From a checkpoint of a small mixture-of-experts model trained on Wikipedia.
Experts: 352 xIELU neurons an expert, 1 pick a token, a softmax router, a shared expert of 384 neurons.
Training: a variant of SOAP for the experts, 775M tokens.
Below are experts of layer 5 (counted from 0) of a mixture-of-experts language model. Rows are named router (the router's row for the expert), up (a neuron's input weights, with its number) and show model dimensions 0-63. Each number is 128 + 24 x the weight over its row's rms, rounded and kept within 0 to 255.
Before each expert's rows: a language model's description of what the expert responds to. This comes from a sample of Wikipedia text that the model never trained on.

# expert 5
Nationality and political words in election and party text, such as National, Democratic, American, New, Independent, often before Party, States, York.
router [111 103 131 119 130 131 154 171 114 149 101 114 122 139 127 153 142  98 148 153 160 153 115 134 174 127 114 117 108 114 137 107 140  94 109 142 151 165 128 144 159 177 161 183  97 144 136 110  93 119 156 140 190 166 156 126 141 141 122 125 116 102 146 115]
up0 [147 156 125 103 109 129 107 122  88 100  95 161 133 123 148 127  97 114 123 124  84 161 105 147 128 150 141 150 150 125 103 155  91 128 107 117 147 133 119 138 150 109 137 154 142 142 125  92 133  84 139 133 125 111 105 142 116 139 153 122  86  69 119 120]
up1 [133 133 162 149  98 156 135 150 148 126 138 110  99 145 128 178 128 133 134  80 124 141  83 155 121 132 120 121 175 138 156 111 138 136  90 136 120 105 126  79 175 152 115 149 153 126 118  89 143 130 133 178 123 130 129 119 134 107  99 120  88 157 150 104]
up2 [123 102 107 140 132 189 103 136 116 127 120 112 135  95 137 142 115 126 155 157 111 128 125  93 154  93 138 137 136 133 130 133 125 145 116 118 132 137  94 173 121 131  96 160  95 109 119 170 116 139 152 123 138 120 149 123 139 132 141 147 113 133 122 106]
up3 [110 156 135 116  90  83  90 151 159  87 143  80 129 130 110 141  82 121 136 127 120  96 103 104 106 172 109 112 132  88 133 131 142 131 143 121 135 111 169 130 136 135 141 121 104 162 153 149 151 139 119 140 119 137 121 155 139 111 171 151 157 159 169 156]
up4 [141 141 175  97 140 153  96 124 143 141 175 122 101  93  75 104 132 149 118 104  91 115 147 169 159 135 167 127 125 109 128 145 177 110 101  98 129 104 111  91 113 117 118 100 141 175  99 124 136  92 135 100 163 124 140 118 181 170 131 134 130 114 178  73]
up5 [104 185 124  97 135 116  92 161 135 127 131  94 110 126  94 108 111 104 124 146 121 118 136 103 124 139 109 121  94 116 166 133 145 121 100 153 162 110 134 103 108 111  86 106 125 114 167 214 147  94 149  89 131 132 133 133 134 148 140 100 142 164 119 101]
up6 [104 145 111 143 130 148 132  96 147 112  97 103 111 142 146 114 127  95 116 155 139 104 139 174 138  98 132 118 119 162 150 151 129 148 120 116 148 103 138 123  94 168 146 118 134  92 107 125 162 133  66 129 164 130 121 119 146 117 158 173 132 133 149  94]
up7 [162 152  95 143 159 108 188 116 121 133 138 127 129 135 129 137 122  86 131 136 119 133 159 124 152 122 132 118  61 105 137 140 131 104 143 164 129 113 154 114 106 151 125 119 151 117  67 114 114  88 105 138  66 175 136 147  92 125 162 116 152 156 152 112]
up8 [125 112  96 153 118 205 141  70 129 178 116 123  91 118 166 110 158 147 108 100 125 135 136 113 138 135 153 119 144 123 176 153 161 145 163 107 110 169 128 160 138 105 165  69 130 113 111 162 138  97  85 137 103 128 154 135 129 155 151 158 128 134 142 121]
up9 [119 133 138 113 130  96 145 100  89 150 140 126 147 145 165 170 123 137 145 117 143 159 134 119 157  92  71 148 116 112 121 109 119 119 132  92 106 175 151 140 143  88 126 110 185 123  72 158 111 130 153 132 114 105 163  96 100 146 105 130 126 122 126 103]
up10 [122 113 134 145 127 132 100 140 158 195 177 117 172 141 135 152 150 131 127 127 132 106 155 120 140 155 117 142 101 132 132 156 140 100 121 108 138 108 166 120 181 119 106 139 121 134 133 163 112 109 143 121 154 141 128 157 123 100  96  74 120 158 137 130]
up11 [139 119  76  98 104 110 153  78 131 166 145 111 152 165 106 139 150 152 138 125 120 142 104 123 110 177 152 132 114 152 113 145  89  83 167 181 119 100 152 103 141 141 134 139 147 119 105 139 159 105 136 146 145 137 164 134 157 142 135 112  96 140 127 151]
up12 [111 125 126  94 124  85 165 147 133 100 107 142 106  90 192 157 118 110 117 104 123 121 112 142 130 114 136 100 130 143 126 167 143 128 111 130 132 115  79 138 130 146 179 155 140 137 169 138  99 109 109 159 140 182 145 112 121 110 157 135 133 109 111 119]
up13 [130 106 125 137 122 107 131 132 116 147 159 123 143 102 133  97 121 127 126 149 104 168 133  85 135 163 106 125 140  57 102 141 168 132 115 135 132  48 131 123 119 142 119 150 119 127  99  90 127 130 133 111  88  99 117 119 141  99 123 102 115 106 130 193]
up14 [107 119 107 133 145  86 128 141 141 124 165 123 151 114 114 122 134  99 146 139 136 158 106 133 138 120 134  74 100 103 125 102 123 142  77 132 132 162 135 126 114 168 118 147 102 133 129 104 127  91 136 117 113 135 153 128 157 117 155 173 135 145 129 164]
up15 [146 135 126 116 148 112 106 142 111 148 168 126  94 114 118 115 126 132 110 135 144 117  71 111 111 123 147 135 104 138  90 103 142 131 125 134 113 155 127 131 112 165 107 110 132 105 171 112 131 139 117 140 105  83  96 104 134 135  86 153 123 111 133 137]
up16 [132 163 114 124 116  96 149 104 121  98  92 106 124 143 116 151 116  96 164  90  93 125 154 155 144 121 122 143 139 121 170 139  88 132 123 165 112  92 129 117 119 137 153 123 103 129 112 145 112 102  91  96 121 125 107 106 129 166 102 125 147 111 134 118]
up17 [149 120 113 143 157 160 179 116 136 103 128 139 129 110 171 162 104 138 149  99 117 133  92 129  96 126 109  87 116 108  86 170  97 110 164 195 162 129 136 106 149 155 116 118 157 117 110 111 110 100 132 145 117 133 144 144 159 105 134 148 126  88 113 156]
up18 [126 136 124 109 116 142 123  97 105  80 153 133 123 115 119  87 121 135 146 161 109 130 137 124 107 192 164 120 170 188 114 102 120  97 143  90 143 142 124 125 123 133 120 120  85 129 125 119 101 142 116 168 100 128 103 111 158 100 117 201  89 107 141 132]
up19 [136 178 136 112 120 122 114 139 109 108 103 114 133 164 127 104 119 114 101 150 138 110  99 128 146 137 128 147 130 165 115 110  92 148 124 137 120 138 116 134 120  86 114 157 143 155 167 157 125 123 123 167 138 100 109  95 117 153 154 161 130  94  90 106]
up20 [ 99 113 136 114 139 125 118 128 142 113 141 129 138  91 103 118 129 118 141 159 132 189 126 172 128  72 121 140 204 133 130 162 113 155 111 125 155 140 115  95 124 136 133  92 113 110 134 138 139 114  97  82 134 154 115 103 149 153 108  97 129 134 121 136]
up21 [146  99 143 139 132  93 134 166 205 139 151 165 116 158 153 180 136 137 152 102  97 122 118 135  89 114 156 143 116 121 133 128 132 139 125  99 141 145 133 168 117 100 121 138 122 129 130 136 150 115 130 123 102  85 126 158 147 105 134 161 138 134 108 157]
up22 [113 113 137 104  83 125 113 129  88 125 183 141 138  97 139 144 123 127 110 141 114 109 140 124  68 148 128 130 104 104 148 122 151 109 143 115  96 177 108 110 154 110 102  74 129  85 123 126  82 112 164 154 143 129 131 123 110 128 152 114 129  86 113 120]
up23 [125 134 143  75 131 144 139 134 124 132 151 102 148 128 165 126 173 128 124 119 144 138 152 132 107 115 124  83 161 127 144 140 144  97 124 114  88  83  93 113 146 148 132 116 104 109 171 153 100 199 143 141 104 110 109 129 142 103  95  87 130 128 169 132]
up24 [ 99 153 153 108 117 156 115 135 130 127 122 144 133 149 158 134 125 111 132 157 140 109 125 104 140 144 127 159 133  71 157 139 123 147  73 122 141 109 108 119  84 150 124 146 179 104 113  69 135 129 164 133 110 139 134 177 122 110 107 119  82 112 138 121]
up25 [ 95 129 107 157 137 104  93  99 174 117 100 132 122  79 119 154 125 137 177  91 152 151 115 133  99 178 134 138 108 144 101 114 120 121 146 144 136 104 188 142 120 122  92 131 133 183 123 118 118 163 117 139 132  99  93 140  84 113 109 167 133 130 140  86]
up26 [ 60 129 102  93  97 110  97 151  77 129 118 143 113 119  70 147 105 163 117 158 102 162  91 121 129 139 151 130 150 122 138 132 126 170 102 143  97  83 109 147 127 133 149 116 146 121 115 133 189 147 114 141 119  96  75 163 117 131 146 179 157 139 168 134]
up27 [ 79 120  92 147 122 165 129 115 151 161 131 131 160 122 122 129 126 151 145 133 140 110  95 123  94  82 166 113 138 152 123 114 142 111 144 129 110 147 143 124 143 109 142 107 132  98 102 129 107 142 158 109  85 134 123 118 146 124  91 141 120 123 120 159]
up28 [ 91 117  96 155 116 119 166 151 111 142 126 119 127 133 109 113 138 115 150 141 108 116 107 115  89 124 131 121 162 187 146 154 151 165 100 101 193 133 131 128 114 119 125 109 109 135 127 152  98 157 150 168 111 106 122 113 113 144  79 181 170 151 129  89]
up29 [121 106 107  99 115 156  71 133 147  89  96 152 123 139 157 131  98 136  86 151 111 137  78 138 118 138 126 129 129 125 138 139 138 132 207 162 137 149 116 131 127 120 132  97 138 116 134 127 156 128 131 150 104 119 139 144 138 126 119  43 155 123 150 134]
up30 [139  97 111 157 107 101 143 158 135 106 115 121 113 166 106 127  97 115 167 155  85 138 105  99 120 124 115 108 119 120 127 149 143 153 110 155 176 154 157 130 151 120 102 120 130 126 105 122 156 136 169  96 133 109 128 136 106 161 137 100 105 120 113 125]
up31 [164 115 157 135 105 168 135 112 196 111 139 139 157  97  91  96 147 148 148 140 132  79  94  60 121 120 158  92 129  97 130 122 110 149 118 133 155 125 160 131 101 142 136 113 134 101 114 160 154 141 162  75 132 136 117 171 136 112 158 111 126 143  97 151]
up32 [143 122 115 194 121 113 138 127  83 139 130 116 123 133 140 151 123 117 123 153  94 112  94 162 145  98 126 140 140 125 125 117 151 177 140  88 126 127 143 140 110  95 114 169 112  91 140 145 130 141 119  80 119 119 168 158 158 140 142 128 110 116 137 162]
up33 [ 80 189 128 139  87 127 123 129 103 120 155  97 125 107 141 119 109 168  80 172 115 112 128 136 101 148 152 143 146 133 133 145 142  99 111 125 114 168 132 102 144 135  97 138 121 135  82 119 124 129 130 136 104 167 124  84 123 129  96 117 129 112 123  92]
up34 [151 161 127 151 132 122 129 181 122 145 107 113 113 160 104 114  76  92 118  88 120 130 172  94 111 145 133 122 141 151 106 103 154  88 118 152 124 142 153 159 177 119 155 155 125 112 123 114 163 115  87 103  97 172 122 130 113 108 135 117 117 123 154 130]
up35 [161 160  99  73 127  67 101 137 126 103 122 146  95 117  98 116 127 105 124 142 140 149 118 107  98 115  64 113 110 126 119 114 164 128 106 119 119 115 161 125 173 165 144 122 145 100 105 174 166 142 152 146 120 135 124 133 147 160  88 108  82  83 117 131]
up36 [170 121  79 143 165 116  90 170 136 135 145 139 128 108 136  80 155  94 115 133  95 142 116 136 114 103 119 128 112 126 151 150 135 139 158 124 132 101 114  57 136 111 128  97 184 128 111 137 136 121 108 131 131 100 172 125 134 166 155 117 161 148 104  75]
up37 [157 121 143 128 108 133 125 105 117 134 142 131  78 144 134  95 146 105 122  98 139 103 128 119 123  55  98 117 102 121 112  84 171 126 141 147 161 154 133 116 102 160 127 128 127 131 114 129 135 150  84 125 154 174 142 117 111 132 124 164 181 120 136  80]
up38 [130 162 127  92 151 141 160 105 108 129 128 132 119 124 125 143 138 144 148 175 164 127 114 132  95 128 118 139 118 133  83 134 108  64 126 114 136  92 118 138 147 143 146 116 180 154 167  98 107 158 152 110 152  95 140 124 119 128 123 131 124 138 152  87]
up39 [166 107 119 119 102 121 128 125 110 122 139 141 101 190  87  74 123 111 128 120  93 131 122 129 140 135 132 120 124 109  99 126 150 122 145 107 129 147 138 158 119 159 162 164 164 129 131 151  88  98 104 121 143 140  92 111 134 150 135 116 122  83 145 165]
up40 [164 159 134 154 119 132 151 180 112 109 144 147 105 132 147 110 117 180 132 123 111 133 175 163  92 131 109 110 125 126 125 115  79 142 137 164 100  84 136  93  91 129 147 134 129 148 135 193 114 148 109 131 127 129 127 143 142 161 116 132 108 101 176 156]
up41 [ 79 146 119 128  96 147  98  82 135 127 103 117 148 150 128 113 146 111 111 123 109 145 162 131 118 152 161  68 111 126 146 134 175 145 140 111 112 106 137 146 107 151  99 176 109 103 119 130 144 143 102 154 149 134 126 145 108 125 147 133 118 117 159 125]
up42 [138 154 122 125  96 140 125  92 125 155 138 164 129  91 102 145 135 142 128  94 136 135  84 116 191 131 126 148 133 126 142 133 146 117 118 120 130 137 138 153 109  76 143 100 148  93 115 110 118 152 116 131 168 126 133 141 111 110 172 132 154 177 109 131]
up43 [138 135 134 114 121 107 104 129 126  86 103 115 138  60 162 136  91 146 157 113 123 118 124 139 114 147 115  90 125 152 129 106  94  94 137 137 113 138 123 160 132  83 151 127 133 134 133 142  93 106 140 124  96 139 150 137 116  97 142 118  79 142 140 150]
up44 [137 142 114 171 111 123 164 113 114 152 138 144 128 149  89 151 129 127  96 123 109 144  74 101 115 141  89 134 156 150 101 140 134 129 132 113 154 140 140 109 138 159 127  95 107 155  82 143 126 106 126  72 103 136 120 124 124 110 112 147  91 153 118 147]
up45 [144 122  78 144 161  70 152  85 101 154 148 166 113 116 107 143 141 162 109 153 117 101 158  89 150  74 135 122 134 123 114 103 122 121  91 136 149 138 163 123  98 119  97 179  75 154 147 139  85 148 162 136 114  98 162 109 125 120 114 111 137 149 144 151]
up46 [ 91 132  85 151 123 117 118 138 174 115 107 160 138 108 167 115 132  85 127 161 150 137 130 135 126 145 138 137 128 167 108 113 178 127 108 138 138  92 158 141  74 145  89 161 134 116 139 164 142 130 161  62 160 153 124  82 136 128 124 104 145 138 127 120]
up47 [126 126 146 117  96 166 170 157 124 146 146 128 105 125 173 187 147 141 130 132 116 141 132 167 131 103 101 169 115 141 108 144 129 108 156 131 139 112 123 127 121  85  96 121 134 139  92 118 113 100 154 145 123 151 175  98 154 102  93  99 134 119 128 143]
up48 [141 140 115 132 164 134 159 130 127 111 158 130 144 183 104 105 147 121  57  94 118 151 166 140 104  82 108  89 150 123 120 136 155 127 122 136 117  99 127  97 129 124  69 102 124 136 116 119  93 127 136 142 162 173 126 106 137 112 109 143 112 110 146 108]
up49 [139 172 130 120 145 121 137  94 131 132 118 136  98 160 143 157  78 166 143 129 165 142 123 177 128 148  97 147 127 103 155 156 107 125 146 151 174 164 148 110 100 138 148 139 105 144 126 142 133 101 188  77  99 129 132 105 124 143 100 141 167 158 143 161]
up50 [155 138 134 162 132 147 144 126 159 109 193 119 118 165 127 135 145  88 153 130  87 190 123 137 127  97 144 137 141 154 117 134 133 142 161 142 129 164 108 112 142 100 113  76 146 107  99 123 153  89 110 154 150 137 183 123 106 167 122 130 138 170 133 165]
up51 [127 139 108 133 139 175 146 138 113 130 116 168 159 117 112 119 161 149 126 144 140  87 134 172 151  97 132 116 125 128 128  99 132 111 137 141 152 110 115 125 127 167 162 146 157 179 143 176  97 154 131 113  67 116 111 152 124 128  97 119 118 133  95 160]
up52 [139 130 153 144  99 138 122 124 103 153 105 123 138 147 135 132 122 123 146 133 102  92 147 162 156 126 151 116 152  71 153 116 113 126  98 128 147 153 145 157 117 105 126  98 137 125 145 123 112 152 101 169 132 130 155 120 169 104  67 103 165 113 101 137]
up53 [137 126 128 109 149 114 103 160 125 140 105 162 162 120 139 148 140  93 134 142 147 129 143 101 151 117 131 106  79 145 137  93 120  94 133 163 110 118 116 105 135 116 171 129 145 141  96 126  95 154 158 107 132 146 117 112 137 111 121 106  88 136 130 116]
up54 [125 134 151 117 137 133 146  98 113 124 129 160  93 127 153 113  94 111 111 164 114 128 152 123 140 142 145 172 119 177 130 126 115 139 129  89 123 122 146 121  92 147 107 145 131 140 122 146 120 130 148 129 130 130 127 133 157 138 181 186 100 139 183 120]
up55 [101 129  95 146 180 105 113 128 102  99  91 131  92 150 127 141 114 169 131 167 129 107 158 127 109 146 131 100 118 123 159 113 135 176 178 140 103 165 150 145 106 127 137  99 150 142 104 139 135 122 109 174 133 141  87  98 117 133 147 117 140 139 128 158]
up56 [113 127 118  90 147 107 125 129 167 143 151  89 113 119 179 159 113  81 181 126 132 122 146 108 177 111 104 125 138 123 112 115 129 138 197 111 161 121 138 136 126 128 156 143 128 135 120 166 116 154 139 178 118 126 155  97  95 106  64 126 154 134 152 121]
up57 [130 166 110 130  88  92  69 159 109 140 116 142 119 127 125 131  85 210  80 144 154 135 165  85 139 151 130 171 164 138 128  90 109 121 147 115 108 118 134 102 128 147 125 151 138 129 156 126  97 100 138 162 139 125 148  93 143  96 147 148 166 155 138 130]
up58 [ 73 112 142 117 132 126 157 133 141 125 147 154 123 123 159 137  92 151 114 117 111 113 127 120 117 123 157  94 148 123 141  82  84 120  98 126  89 144 157 136 145 127 133 177 133 134 150 175  76 135 121 154  90 127 137  84 113 167 101 109 130  95 131 138]
up59 [131 136  96 135 164  93 123 113 128 114 171  82 103 114 118 149 133 178 122 150  98  85 131 138 183 143  99 124 109 152 130 140 153  94 132 142  92 153 145 116 138 118 128 107 170 150 140  99 120 118 123 203 126 123 129 130 102  99 110 121 152  91 129 160]
up60 [181 128 110  99 133 101  93 130  89 139 138  51 147 179  98 128 151 145 161 146  98 135 168 135 130 100 157 161 121  85 124 119 146 156 100 114 133  99 119 115 147 116 135 140 129 110  90 134 155 142 106  99 109 122 162 154 139 205 125 121 143 105  83 132]
up61 [108 159 112 126 139 120 152 122 155 166 168 113 132 114 175 133 150 121 118  98 158 115 137 117  82 110 132 112 162  73 116 142 100 150 149 134 135 142  95 131 136  80  90 129 122 103 115 113 126 131 111 164 127  86 129 138 146 147 130 157 105 128  82 139]
up62 [122 162 150 145 110 139 156 134 156 146  86  99 121 110  82 114 151 138 138 146 142 118 101 143  89 103 126 160 156 118 116 105 136 151 113 141 126 131 161  89 141 127 110 135  82 125 132 125 148 144 129 104 135  89 138 116 135 132 122 100 136 125 151 162]
up63 [ 92 117 161  99 129 125 107 155 120 133  89 168 151 118 113 112 141 108 101 117 114 135 118 152 150 110 136 154 119 102 180 159  79 152 129 191 146 124  93 138 112 163 102 100 141 143 103 139 180 168  93 133 134 129 116 133 113  76 146 150 148 139 181 108]
up64 [101 120 153 121 154 167 125 136 196 114 126  96 147 118  88 150 149 148 112 115 168 156 102 155 121 132  94 143  81 125 108 131 127  94 112 125 179 161 156  93 145 156 148 105 159 146 144 117 123 139 114 171 131 119 101 139 131 150  99 145 129 133 132 110]
up65 [110 115 129 175 134 131 106 130 128 112 130 106 154  91 113  82 107 129 103 115 149 119 146  89  99  91 150 159 131 143 119 133 128 121 144 105 126 135  80 155  99 127 116 127  98  79 132 106 124 209 153 161 117 195 111 134 134 112 129 141 168 132 126  55]
up66 [106 104 141  81 101 179 156 117 155 111 137 123 158 114 172 147 126  91 154 110  97  93 105  99 151 121 107 131 119 130 111 135 111 111 135 143 111 131 169 119 133  95 155 106 155  81 131 163 180 123 147 147 125 147 154 137 156 162 133  78 103 150 141 130]
up67 [145  82 138 127 126 126 165 145 115 131 120 142 147 191 107  95 149 127  70 105 148 135  99 172 129 129 156 122  87  85 148 129 147 136 160 142 124 133  99 123 129 122 100 121  92 150 137 137 119 139  87 150 104 126 108 139 110 147 161  82  96 105 105 143]
up68 [143 132 114  99 137 156 157 161 122 111  88 161 128 116 125 174 134  98 116 130 164 136 128 141 122  89 107  88 124 133 118 112 169  90 151 126 148  51 139 116 117  76 159 121 118 142 140 132  98 144  94 154 112 115 127 128 157  80 168 131 133 155 160 132]
up69 [ 87  90  73 142 116 142 152 144 142 141 150  92 167 127 117  94  93 154  94 136 121 132 123 115 146 118 126  96 177 123 115 113 134 156 127 125  98 120  92 116 133 148 138 151 104 189 127 147 155 105 131 116 149 118 100 120 152 187 134 104 141 167 138 109]
up70 [110 128 152 122  93 137 167 141 123 180 117  97 161 134 122 132 154 128 131 111  89 113 132 116 127 116 127 121 140 147 165 137 182  98 140 170 127 161 124 128 107 136 112 118 133 121 113 137 127 175 116 130 109 123 139 142 133 132 169 148  99 144 116  88]
up71 [120 105 140 157 129  92 100 124 153 126 121  84 169  67 138 116 120 103 143 146 116 119 102 107 130  93  98 113 113  84 141 133 100 152 114 127 122 107  76 138 101 137 125  90 100 126 152 128 118 153 121 101 154 112 151 158 112 153  97 160 141 163 130 109]
up72 [150 136 114 119  95 138  78 145  94 163 118 179 156 119 125 123 166 122 156 134 143 121 125 142 117 187 164  98 103  96  99 155 123 168 130 130 105 102 175 119 138  99 144 114  91  87 140  86 117 154  87 100 137 145  84 111 109 130 112 162 168 153 113 145]
up73 [134 174 108  99 146 119  78 132 133 106 163  98 126 115 121  99 125  74 137 112 159 171 149 126 145 149 123 180 139 162 139 145  87 144 147  91 109  78 121  95 117 126 125  95 117 145 122 171 134 131 131 171 124 120 133 102 121 116 102 141 120  94 158 133]
up74 [ 80 155 160 117 152 143 168 125 180  92  87 133 150 136 135 140 125 112  82 126 115 116 139 109 144 120 140 119 133 170 124 163 104 144 128 136 110 117 103  77 148  96 147 162 118 143 141  97  85  86 146 119 141 115 148 128 126 121 145 171 109  79 162 136]
up75 [134 128 134 141 124 155 107 159  69 106 107 113  96 133 126 110 150 114 158 162 100 139 165 123 122 126 106 132 133 143 112 105  95 113 105 110 173 116 124 150 144 121 130 127 128 105 108 125 130 150 119 142 103  95 161 130  96 128 140 159 101 105 128 119]
up76 [130 114 151 139 110 149 142 109 126 146  90 101 162 147 145 110  98  95 134 155 133 128 144 148 139 110 134 101 153 138 177  95 128 124 155 169 107 134 115 145 155 134 161 142 137 114 129 112 148 143 115 150 155 150 134 110 131  88 128 162 115  23 105  77]
up77 [130 126 156 149 123 133 135 121 136 123 110  96 118 162 146 167 121 118 172 130 110 106 159 118 125 141 108 126 100 107 159  71 123  79 116 155 121 116  99 136 163 111 117 148  78 109 116 132 102 117 176  76 136 136 127  90 142 113 144 120 121 145 105 130]
up78 [157 160 129 129 126 176 110 123 114 169 119  97 134 153 108 155 125 126 112 163 145  90 123 123  99 159 134 121  81 127 119 150 170 101 102 191 156 154 120 124 113 147 120 101 124 113 113 136 148 129 119 165  87 113 138 121 156 156 155 113 141 118 101 160]
up79 [143  72 137 157 117  99 148  97 130 153 139 107 141 121  91 109  90 133 107 125 128 130 146 150 162 154 123 134 133 144 105 147 113  85  86  91 123 117 117 116 140 201 110  92 113 170 132 123 182 150 100 140 104 172  76 110 139 117 119 143 124 123 120 126]
up80 [147 126 157 144 129  87  88 120 144 112 127 173 148 119 140 143 145 137 138 143 126 133 107 146 110 136 112 124  90 140 121 120 122  95 141  94 129 139  96 144 155 110 146 202 124 100 136 163 115  57 153 124 112 123 151 121 144 114 135 128  97 105 163  75]
up81 [151 138 115  81 127 108 150 182 141 134  94 102 144 145 114 117 112 113 117 138 123 119  92 112 121 140 113 106 171 140 120 120 169 130 131 159 140 126 140 178 151 132 105 110 122  90 156  74 142 120 130 137 139 121 121 162 115 135 117 146 112 118 109 154]
up82 [166 156 122 119 161 104 102 126 133 171 125 106 188  92 106  86 111 130 123 148 114 141  45  94 152 139  90  76 116 123 105 113 171 126  98 155 133 177  90  87 143 151 153 132 158 176 137 135 161 104 119 130 127 121 109 130 112 152 114 122  86 143 134 105]
up83 [112 104  92 109 128 184 119  91 127 116 133  94 150 126 136 125 162 126 160 101  99 110 150 148 125 117 138 145 149 151 104 140 135 133 116 139 143  97  84 104 114 116 122 145 123 127 160 113 105 120 151 137 108 137  94 156 138 166 132  97 115  95 127 124]
up84 [ 92  96 131 138 148 136 137 140 133 112  95 152 146 162 121  98 138 140 115 142 164  83  89 120 164 101 169 111 118 108 118 155 103 168 108 145 141 148 134 134  73 121 111 113 123 163 174 145  81 130 124 154 120 111 114 123 159 121 142 137 162 119 113 151]
up85 [126 160 130 120 102 115 147 119 153  93 143 133 141  88 127 155 163  99 139 150 129  93 172 133 147 117 130 126 105 163  88 173 165 132 115 131  90 131 108 151 119 100 111 113 151 128 112  98 143  96 137 105 144 101 100 123 135 115 104 108 113 156 130 113]
up86 [120 126 112 123 159  98 125  97 132 149 180 116 134 151 109 119 146 118 115 147 100 142 110 122 139  70 138 101 186 138 158 134 146 111 113 131 123 109 109 134 116 105 139 140 117 160 135 127 140  99 132 134 151 122 109 123 155  88 141 165 110 160 127 106]
up87 [117 138 168  97 127 140 147 144 131 143 151 129 141 165 136 127 139 116  45 152  87 159 121 141 123 127 136  75 134 110 133 136 105 149 137 139 144 158  76 114 126 133 140 117  89 141  92 147 138 109 119 125 175 108 137 115 127 131 130  89 164 110 103 135]
up88 [131 141 155 147 147 135 114 153 127 156 149 115 122 142 162 129  87 119 101 124 125 157 113 144 121 112 176 130 126 137 122 123  98 138 125 161 139 123  99 182 121 189 159 117 122 155 124 150 107 122 131 114 113 125 174 145 125  89 112 173 103 154 111 120]
up89 [162 105 138 137 162 149 138 141 159 135 129 167 123 129 175 114 114 111 147 116 124 132 108 140  90 124 129 183 138 150 171  94 138 125 156 129 180 162  92 128 150 135 120 165 124 108 162 115 126 150 155 129 151 154  95 124 152 139 112  97 114 147 121 137]
up90 [122 173 106 113 135 180  92 163 126 127  98 129 129 136  91 128  81 136 144 135  96 119 139 137 152 123  95 122  79 125 114 165 111 116 112 133 113 117 176  92 138 111 127 112 164 118 133 122 138 118 102 119 163 103 130 119 123 133 108 160 175 122 124 152]
up91 [113  83 145 153 144 109 140 216 102 140 118 123 120 141 147 106 140 123 117 138 150 146 141  89 135 137 107  92 154 130 138 125 152 152 202 120 124 166 166 128  86 165 117 130 113 158 124 106 142 164 144 122 130  55  96 111 169 145 140 131  74  92 161 149]
up92 [ 76 145 130 107 109 108 182 123 144 113 136  91 168 152  96 150 133 118 170 147 152 104 166  88 129 123 140 128 180 177 118 153 142  88 129  70 107 130 111 132 115 158 138 145 131 125 116 162 134 101 130  89  81 114 136 135 153 151 105 151 164 113  90 116]
up93 [118 118 119 151 141 149 146  86 102 129  69 142 121 158 110 116 139 104 136 111 139 130 126 111 178 125 127 146 133  83 117 166 154 148 120 110 128 131 143 131 128 128 130 136 114  92 114 109 171 137 145  81 168 133 118  97 114 131 106 139 107 135 152  50]
up94 [136  70 133 124 140 138  89 128 132 104 131 112 106 131  94 120 141 127 143 117 172  88  68 151 137 150 126 156 193 118 182  99 164  90 116 131 108  92 128 120 132 136 137 133 138 152  95  92 156 138 127 165 117 156 154 114 152 144 138 146 136 119 153 109]
up95 [ 97 114 152  62 143 112 142 110 147 167 111  75 156  85 138 157 146 129 136 105 111 119 112 107  83 116 153  99 140 127 138 126 104  86 103 137 144 103  94 134 146 111 134 160 158 115 119 136 148 130 158 106 142  97 132 141 158 138 131 141 126 144 148 105]
up96 [130 139 146 112 126 132 156 118 149  88 116 150 130 170  85 128  96 159 131 124 132 121 104  88 120 115 151 129 156 105  72 140  95 124 191 103  95 164 156 125 127 133 112 154 147 138 152 170 114 144 170  96 114 153 155 149 126 121 149 132 150 138 113 143]
up97 [109 132 171 119 140 187 129 102 144 133 135 141 112 126 133  69 143 111 143 142 139 138 110 180 109 166 127 137  91 146 131 111 117 172 129 122 104 142 147 138 132 100 124 160 192 170 145 138 139 102 147  95 142 128 133 115 132 101 139 150 126 161 122 138]
up98 [135  97 131 116 144 114  89 138 131 123 104 128 144 135 126 160 140 140  89 137 145 169 112 118 139 139 120  82 157  65 144 159 112  93 178 144 118 130 113 109 134 111 131 101 129 155 165 122 101  84 132  94 123 114 133 101 156 123 124  95 112 135 130 100]
up99 [139 177 109 139 155 107 107 127 146 181 150 121  88 136 137 142 106 136 179 154 109 162 104 143 114 120 146 150 143 107 130 118 142 162 142 148 129  75 124 122 135 122 123 156 113 135 140 145 121  92  78 148 157 159 171 115 120 126 129 170 154 110 125 156]
up100 [158 149 113  91 111 134 129 163 133 127 124 164 139 146 140 133 142 102 120 102 146 119 142 105 158 140  93 104 122  95 128 111 187 122 148 129 121 149 122 120  91 138 163 132 127  83  91 135 116 111  89  93 132 137 146 110 104 139 137 107 116 119 147 120]
up101 [ 99 117 155 156 101 147  95 150 125 106 117 126 124 149 152 141 124 186 137 112 110 153 111  98 115 123 119 129  80 152 131 159 146 140 163 167 107 152 116 114 159 194 108 101 152 126 118 118 140 121 112 146 128 154 108 143 113 167 129  88  68 122 123 113]
up102 [124 139 174 105 118 101 144 121 113 157 152 139 139 117 110 115 179 150 149 114 126 143 143 141 104 122 134 152 136 107 124 114 180 106 153 184 126 156 148 124 124 141 124 129 120 113 165 148 149 131 133 171 140 119  88 129  94  94 133 146 130 153 103 162]
up103 [107 174 100 149 103 148 158 142 138 132 127 112 115  98  51 115 121 146 147 122 136 101 139 107 148 116 123 175 148 100 112 147 151  70 134 120 119 136 102 130 159 177 160 137 159 137 116 117 109 154  96 141 155 118 125 140 136 167 119 127 145 169 112 120]
up104 [164  92 154 146 122 135 136 147 161  68 129 109 120 142 142  75 107 146 102 138 185 130 154 155 146  78  97 145 110 101 117 133 133 130 116 129 137 130 126 114 123 148 122 105 130 136 127 143 111  64 122 153 113 172 108 151  91 102 107 124 160 126 122 138]
up105 [130 118 153 155 102 154 104 115  93 102 146 174 194 113 109 163 122 111 131 135 155  96 113 103 121 147 156 164 132  84  99 116 154 138 160 129 134 132  97 127 113 116 174 112 103 136 144 131 128 105 153 146 107 133 157 143 137 145 117  79 157  99 113 125]
up106 [171 159 100 136 127 141 125 124 136 121 132 121 112 110 100 142 131 118 104 126 121 122 144 154 119 148 122 130 150  92 121 102 100 131 154 111 149 120 127 124 149 173 158 126 144 157 116 149 142 166 195 118 100 145 116 136  86 148 107 197 129 149 129 126]
up107 [133 124 152 137 156 117  94  99 145 181 183 153  99 123 122 122  81 109 122  75 138 108 147 108 131 132 138 106 142 144 108 113 126 105 117  65 127 140 151 118 150 152 150 170 134 155 171 111 136 140 146 120 147 130 126 164  94 124  91 153 135 128 168 133]